Weights of a small mixture-of-experts language model, trained from scratch on English Wikipedia.
Experts: 48 experts in each of 20 layers, 64 SwiGLU neurons an expert, 4 picks a token, a softmax router, a shared expert of 256 neurons.
Below are experts of layer 15 (counted from 0) of a mixture-of-experts language model. Rows are named router (the router's row for the expert) and show model dimensions 0-95. Each number is 128 + 32 x the weight over its row's rms, rounded and kept within 0 to 255.
After each expert's rows: a language model's description of what the expert responds to. This comes from a sample of Wikipedia text that the model never trained on.

# expert 0
router [125 103 126 171  92 108 174 186 189 143 157  85 134 133  70  60 129 139 111  94  79 112 113 132 108 138 147 130  82 133 128 165 100 155 128 132 173 145  75 159 145 185 121 146 121 154 160 136 113 133 102 133 134 119 155 118  74  95 164 109 150 115 116 116 152 120 205  34 136 154 141 142 125 123 179 169 166 175 114  42 172  96 197 154 144 177 127 142 145 110 112  85  89 169 168 198]
Description: Separators in tables and lists: pipes between cells, en dashes in tennis scores like 7–6, line breaks ending list entries.

# expert 45
router [156 135 146 115 139 209 119  89 125 139 191 164  92 143 141 188  87 143  80  49 143 176 166  76  79 105 148 116  42 117 122 149 175 158 182 133 161 150 110 129 167 120 110 151 149 159 112 106 139 105 143 186 137 129 177 201 105 142 147 161 128 160 129  74  77  85 140  81  81 131 134 117 132  98 169 111 115 141 156 118 129 133 129 142  85 122  87 137 104  95 109 177 138 122 151 155]
Description: First names, person nouns and agent endings like applic-ants, keep-ers, plus was, were, is in narrative prose.

# expert 28
router [119 169 102 106 193 160  97 167 111 158 168 121 133 210 101  84 101 152 121 171 101  89 135 150 182 153 120 171 166 168 173 128 105 147 102 139  99 165  97 119 216 110 129 116 128 125  96 164  80 104 151 153  84  73  98 118 145 145  71 112  98 126 109 134 162  71 103 141 159 113 140 111 139 160  69  52 144  73 125 130 155 109 185 110 106 109  73 135 130 196 165 116  83 193 184 218]
Description: Colons and punctuation after infobox field names like Date of birth, Released, Established, plus coordinate degree and minute marks.

# expert 20
router [103 149 155 147 147 100 143 177 143  91  48  81 100  87 127 126 154 119 156 105 156 115 129 101 171 132 151  60 166  93  65 124 149 145 146  77 153 152 116 180  95 106 114  99 152 142  89  91 133 126 104 148  68 134 145 146  99 136 149 113  90  88  94 129 113 143 182 155 105 103  78  98 134 154 151 163 131 170 104 159 117  85 110 136 176 161 161 111 103 114 139 119 127 167  76 105]
Description: First pieces of words split by the tokenizer, like res, exp, Tob, Pol, which begin words such as respiratory and policy.

# expert 27
router [111 150 157 120 151 175 129  93  75 147 181 164 165  91 111 151  94 161  84 159 145 131 137 108 145 123 112  62 145 176  97 109  75  65 161 126 108  82  89 142 149  97 140  71 114 110 124  99 126 103 161 150 152 140 139 149 112  98 122 161 107 121  88 150  41 201  91 124 157  79  94 119 157 149 137 145 157 102 180 119 104 131  87 149 177 126 126 105 131 170  73 113 138 136 134 118]
Description: Words and pieces about aircraft, ships, weapons and engines, such as carri-er, Submar-ine, bomb, flight, often after a, with or and.

# expert 10
router [173  41 141 166  95 140 152 127 151 175 148  84 147 124 146 120  85 149 117  65 154 171 111 184 159  65 110 157 171 151 226  94 117 163  61 167 147 130 149 125 106 124  64 169 128  88 121 230 106 143  93  92 124  75 179 102 124 104 156 139 152 171 178  85  86 174 127 126 145 127  82  75 118  89 155 140  93 151 160  74 163  93 158 140 117 117 119 161  78 175 153  64 119  81 178 159]
Description: Pipe separators and list dashes opening cells or lines in tables of fight records, election results, stats and route lists.

# expert 7
router [105 144  70 134 126 113 137 143  65 141 148 119 139 183  68 138 194  78 116 136 137 129 123 101 185 144 148 103 104  93 167 124 145 141 162  72 124 100 141 148 181  54 152 144 112 170  40 126 190 173 115 154 151 136 115 159 120  78 125 119 164 224 116 100 143 104 152 140 134 150 121  83  96  88  74 105 155  90  80 176  78  88 205 110 111 109 122 144 119 127  93 215 150 156 171 105]
Description: Word pieces and whole words in English surnames and place names, often after St, Sp or Bl, such as St-all-one, Hall, Glen, -ville.

# expert 23
router [102 172 135  80  83 157 153 186 119 114 129  57 103 105 159 135 156 119 139 133 113 113  65  89 106 188  88 136 104 175 115 170 123 110 161 135 165 148  80 127  72  76 127 119 202 115  93 146 162 150 117 130 115 133 100 114 125 159 125 131  98 109 140 209  85 130 102 100  96 143  87 143 127 177  93  88  89 165  91 148 136 121 128 142 159 100 120 121 109  71 122 114 161 107  91 137]
Description: Word starts in texts about churches and history, such as Di-ocese, Arch-deacon, conv-ent, and the = signs of section headings.

# expert 29
router [162 175  91 170 133 142 126 139 102 126 181  80 161  60  80 196 144 112 161 182 204 158 119 172  78 135 101 159  80  99 106 135 127 121 154 148  67 144 165 139 166 108 171 102 104 172  89 125  96 150 150 164 101 128 153  79 155 181 179  34 169 205 135 144 161  86 111 119 116 143 115  63 119 156 148 149 194 155 122 108 113 136  72 146 168  95 145 145 157 116 117 173 109 120 119 125]
Description: Occupation nouns like actor, director, professor, and inner word pieces in academic or biographical text, such as fac-ult-y, electroaco-ust-ic.

# expert 19
router [124 129  98 146 174 132 101 100 195 137 128 118 126 129 179  80 145 110 117 124 139  92 126 141 121 139 113  81 159 109 129 172 127 130 150 116 161 143 156 116 120  94  74 193 110 115 153 100 130 173 150  80 152 118  53  88 125 101 158 131 172  69  75 129  67 141 137 154  70 137  92 171 112 177 172 208 154  98  71 155 160  73 142  94 129 134 195  83 132  56  94 166 131 164  48  74]
Description: Line-initial dashes before infobox fields like Headquarters or Members, and first syllables of English place names such as Mid, Har, Hol-iday.

# expert 8
router [133 142 136 158 103  76  98 172 151 109 105 107  69 120  87 102 163 125 114 134 147 121  83 120 149  25  81  74  98 114 133 151  86 178 114  76 172 150 138 116 134  94 166 114 131 198  99 127 189 131 124  91 115 127  95 122 150 108  58  58 142 152 163 142 166 102 192 190 145 104 115 128 125 102 109 133 120 163 151 108 139 118 133  65 127 153 148 173 162  81  86 167 129 157 136 137]
Description: Middle syllables inside split proper names and foreign words, such as Cor-si-cana, Cur-rit-uck, Ver-eni-ging.

# expert 15
router [ 75 144 118 135 115 118 138  80 157  94 158 151 100 145  98 158  88 167 165 130 119 166 114 165  77 177 148 102 105 189  99 103 134 169 121 122  99 121 151 124  88 104 156  91 143 180 165 106 113 130 178  52 105 214  54 135 157 142 181 100 112  87 162 163 129 138 158 142 124  78 121  95 195 109  96 166 148 134 160 131 155 149 123  62 112  80  94 126 146 126 124 133 162 112 138 100]
Description: Syllables of Indian, Japanese, Chinese and Thai names and scripts, such as Sat-ish, Mah-otsav, Rajesh-war-i, Singh, Kur-osawa.

# expert 2
router [114  85 168 157  62 121  63 128 122  96 112 182 107 148 166 146 101 130 141 179 143 175 106 152 171 139 185 123 176 121 159 125 133 171 160 116  76 151 127 106 102 119 113 142  95 198 159 167  94  90 116 182  70 124 153  71 147 153 104 107 120 168 109 155 170  88 140 145 111 101 163  92  78  83 102 103 112 130 126 110 111 138 110 146 117 167  80 137  95 109 111 144  81 118 203 168]
Description: Final pieces of surnames just before a birth-date parenthesis, plus opening brackets and years in biographies and tables, such as Tutonda, Bourne.

# expert 41
router [142 128 176 124  83 161 141 175 103 172  87 136 115 101 119 131 130 130 165 146 148 133 120 157 138  37  85 141  86 124 140 134 119 108  56 178 151 126 124  71 158 165 109 124 167  75 103 118 157 139 146 157  94 161 159 124 139 120 122 118 167 154  79  91  30  92  75  88 185 165  63 105 145 112 141 165 105 105  95  94 122 139 137 117 161 138 144  67 131 118 130 169 167 125 180  67]
Description: The, his, their and a before noun phrases in historical narrative, especially after of, by or to, as in captured by the.

# expert 40
router [132 108 154 134 105 102 189 141 107 139 121 184  99 110 113 133 149 146 121 112  85  90 165 132 113 116 145 180  78  98 110 114 181 175 123  83  82 205 126  83 104 138 184 103 176 154 106 122 119  93  74 122 135 131 163 168 122 140 143 169 125  91 153  97 143 119 103  43 128 133 108 153 153  92 129 140  62 154 171 128 159 125  96 123 166 146 121 174 116 124 112 168 111  72 116 158]
Description: Suffixes and abstract nouns in explanatory prose, such as -rated, -ly, -ing, focus, evidence, rights, influence.

# expert 13
router [ 65 159 179 158  96 100 131 112 163 162 156  79 184  98  94  82  90  87 124 106  98 142 121 145  76 160 125 108 145 152  60 110 149 116  99 127 195 128 158 128  44 158 106 108 103  89 164  94 129 121 124 112 121  95  46  93  95 115 161 139  37  88 166 157  96 134 164 118 159 111 128 178 144  97 127  71 156  92 157 151 133 145 149 159 134 120 170 125 132 102  70  79 154  91  91  91]
Description: Digits in formulas and coordinates, non-Latin byte pieces, and word-starts in technical or biological descriptions, such as di-ameter, k-fold, 0.

# expert 5
router [143  86  91  87  94  90 137  95 159 107 123 144 137 144  94 120 151  87 196 157 154 164 163  98  64 138  84 127 141  98 149 166 145 103 130  98 182 142 137 124 116 140 130 112 126  83 124 126 154  87 104  78 100 159 167 186 140  86 131 138 191  88 143 117 105  91 134 142 130 181 140 113 147  88 181 112 185 193 103 125 156 120 111 102 168 135  36 138 106 137  85 153 113 119 101 115]
Description: Verb stems and inflection pieces after to, was, be or it, such as get, suggest, suff-ers, divorce-d, ro-ut-inely.

# expert 21
router [135  82 133 160 137  86 134 117  99 107 132 131  87 139 160 154 103 109 109 154 126 149 151 105  87 154 122 152 166 137 170  72 188 105 152 105 167 127 165 125 131 105 174 172  88 168  90 164 122  88 140  87 127 122 143 133 121  81 147 168 163 144 120 159 156 150 191 141 153 140 104 122 142 151 141  76 149 112 104 170 135 125  78  99 172 140 134 145 171 121 190  76 196  36  62 137]
Description: Periods ending sentences or inside abbreviations like e.g. and Ph.D., plus accented letters and middle pieces of foreign words.

# expert 1
router [143 129 148 128 131 129 145 158  89  49 129 124 108 160 155 173 130 101  64 102 134 128 108 141  97 198 124 137 115 158 109 129 149 143 131 126 129 171 127 115 116 137 120 153 126 174 157 125 159 179 108  76 121 144  94  98 171  65  83 104 165  62 126 173 162 130 152  97 142 164 158 169 128 127 118 116  67 105 123 177 166 115  73  84 191 184 132  79 131  92 136 108 146  67 109 157]
Description: Line breaks after headings like See also, opening parentheses and quotation marks, slashes, dashes, and apostrophes before possessive s.

# expert 39
router [138 147 125 108 102  79 123 148  93 152 102 187  74 126  68 107 129 169 110 124 135 107 118 157 138 123 137 125 101  94  67  88 180 137 114 126 140 170 142  85 140 106 141  97 157 146  92 132 158 102 132 133 180 136 125 174 124 108  31 187 179 123 125 105 132 137 141 141 169 137  95 150  93  99 133 197 106 105 110 130 146 182 167 162 108 114 114 152 118 187 154 165 158  27 110 116]
Description: Abstract nouns and suffixes after the or a, often followed by of, such as role, advi-ce, wel-fare, -ment, -ation.

# expert 24
router [118 146 104 100  80 107  92 132 118 178 143 141 105 124 114 148  52  78 109 174  20  75 146  91 104 176 105 140 127 135 113 181 158 100 169 116  94  53 124 193 140 116 133 134 116  40 105 129 119 138 142 168 120 196 119 136 135  90  98 139  76 117 141  79 148 127 117 131  92 143 204 115 106 153 107 189 151 109 113 129 103  84 137 112 155 126 115  96 158 202 163 136 164 145 105 101]
Description: Words in music articles: instruments, genres, chart names like Hot R&B/Hip-Hop Songs, and guitar, bass, singer.

# expert 33
router [116 100 129 156  88 123 138 114 113 116 132  88  81 118 130 126 119 116  78 114 150  91  95 109  93 125 147 162 131 102  90 108 146 156 134 160 102 118  95  95 175 142 144 138 109 122 113 120 130  57 155 155 145 149 153 109 157 122  90 126 146 169 158 170 144 207 129 125  92 157 177  86  93 126 200 127 169  93 104 125 137  73 131 109 140 111  78 170 114 153 131  74 103 121 161  83]
Description: Single capital letters and pieces inside acronyms and all-caps titles, such as NKO-T-B, A.E.S., USA, FRA.

# expert 14
router [163  96 166 179 157 125  98  89 140 151 125  74 108  99 119 122 199 130 167  81 195 204 120 151 127 150  92 127 130 202  96 145 147 156 157 140  99  94 138  72 155 138 129 162 159 176 153 139  57 131 143 118 126  84  98  96 163 122 148 119 150 162 101 120 140 132 111 159  96  87  99 160 149 164 154 159 193 149 150 105  99 174  86 140 133  99 145 126  97 168 144 127 129 117 171 125]
Description: Short opening or middle syllables of non-English place and personal names, such as Ka, Nik, Novosibirsk, plus small numbers in stat tables.

# expert 38
router [137 113 105  97 132 129 206 167 158 140 101 126 123 141 177 137 123 125 134 128 142 111 121 174 122 140 133 145 127 128 167 167 118 122 143 117 131 140 125 127 137 170  66  92 160 151 127 132 118 133 118 128  93 118 142 150 138 105 102 138  96 110  62 122  60  94  71  52 111 152 120 110 158 125 108 148 115 190 127 177 132 141 161 105 114  93 158 119 142 146 113 185 123 142 151  70]
Description: Articles and prepositions in plain descriptive prose, especially census text like housing units at an average density, for every 100.

# expert 25
router [148 111 115 139 121 141 159 169 121 125 145 147 183 169 147 120 118 129 109  50 128  66 168 105 180 164 160 113 159 112  87  96 134 110 167 129 183 101  82  96 177 172 130 175 156 150 153 131 161  76 105  74 146  62 143 109 103 113 123 192 115 134 175 151 150 157 112 123 113  87 110 110 167 147 105 121 124 136 115 170 149 140  73 184 136 132 192 107  93 160 122 116 175  86  88 118]
Description: First letters or pieces of words opening list items, table cells or parentheses, such as Equ-ipment, sq-uad, J., and years.

# expert 26
router [ 71 153 111 113 164 127  50  75 144 108 158 198 144  67 131 124 138 111 101  88 116  76 138  92 152 121 129 176 122 176 154 165 134 136 112 171  73 161  88 166 119 169 111 150 123 120 138 121 132 172 212 129  95 201 145 174 143 142 121  95 138 122 175 137 108 114 103  85 146 169 138 167 126  98 111 141  90 146 125  82 142 118 133 161 103  90 137 100 187 133 144 133 100 146  81  99]
Description: Words in award and release sentences, such as nominated for, Best, Award, Association, released, American.

# expert 43
router [108 126 195  96 105 146  97  30 102 132 166 118 172  80 156 135 145 100 181  83 114 172 124 130  86 119  63 111 164 168 105 143  94 102  87  89 114 123 156 161  94 126  83 119  84 134 168  85 200 113 147  66 143  79 116 126 127 137 131 185  93 126 119 192 137 185 114 131 164  95 137 139 120 119 191 140 111 116 192 152 126  75 119 153 141 112 116 120 147 123 100 165 113 121 115  69]
Description: Prepositions, articles and commas in running prose, plus prefixes like pro, anti, hyp in biology and chemistry text, such as pro-ducing.

# expert 35
router [146 126 163 179 129 103  96 113 118 123  96 120 146 108 185  81 148 159 123 162 147  88  97 121 153  88 124 162 108 113 144  92 123 123  80 179 104 119 113 118 170 137 141 194 124 101 146 148 159 125 146  99 151 131  84 145 186 140 142 100  80 151 107 144 113 165 119 156  89 112 133 114  87 135 109 132 160 136 120 130 165 169 113 127 132 161 108  96  69 106 150  62  86 109 162  89]
Description: Single capital letters that begin abbreviations, initials or team names, such as U.S., E-LINT, C-IA, and zeros in score tables.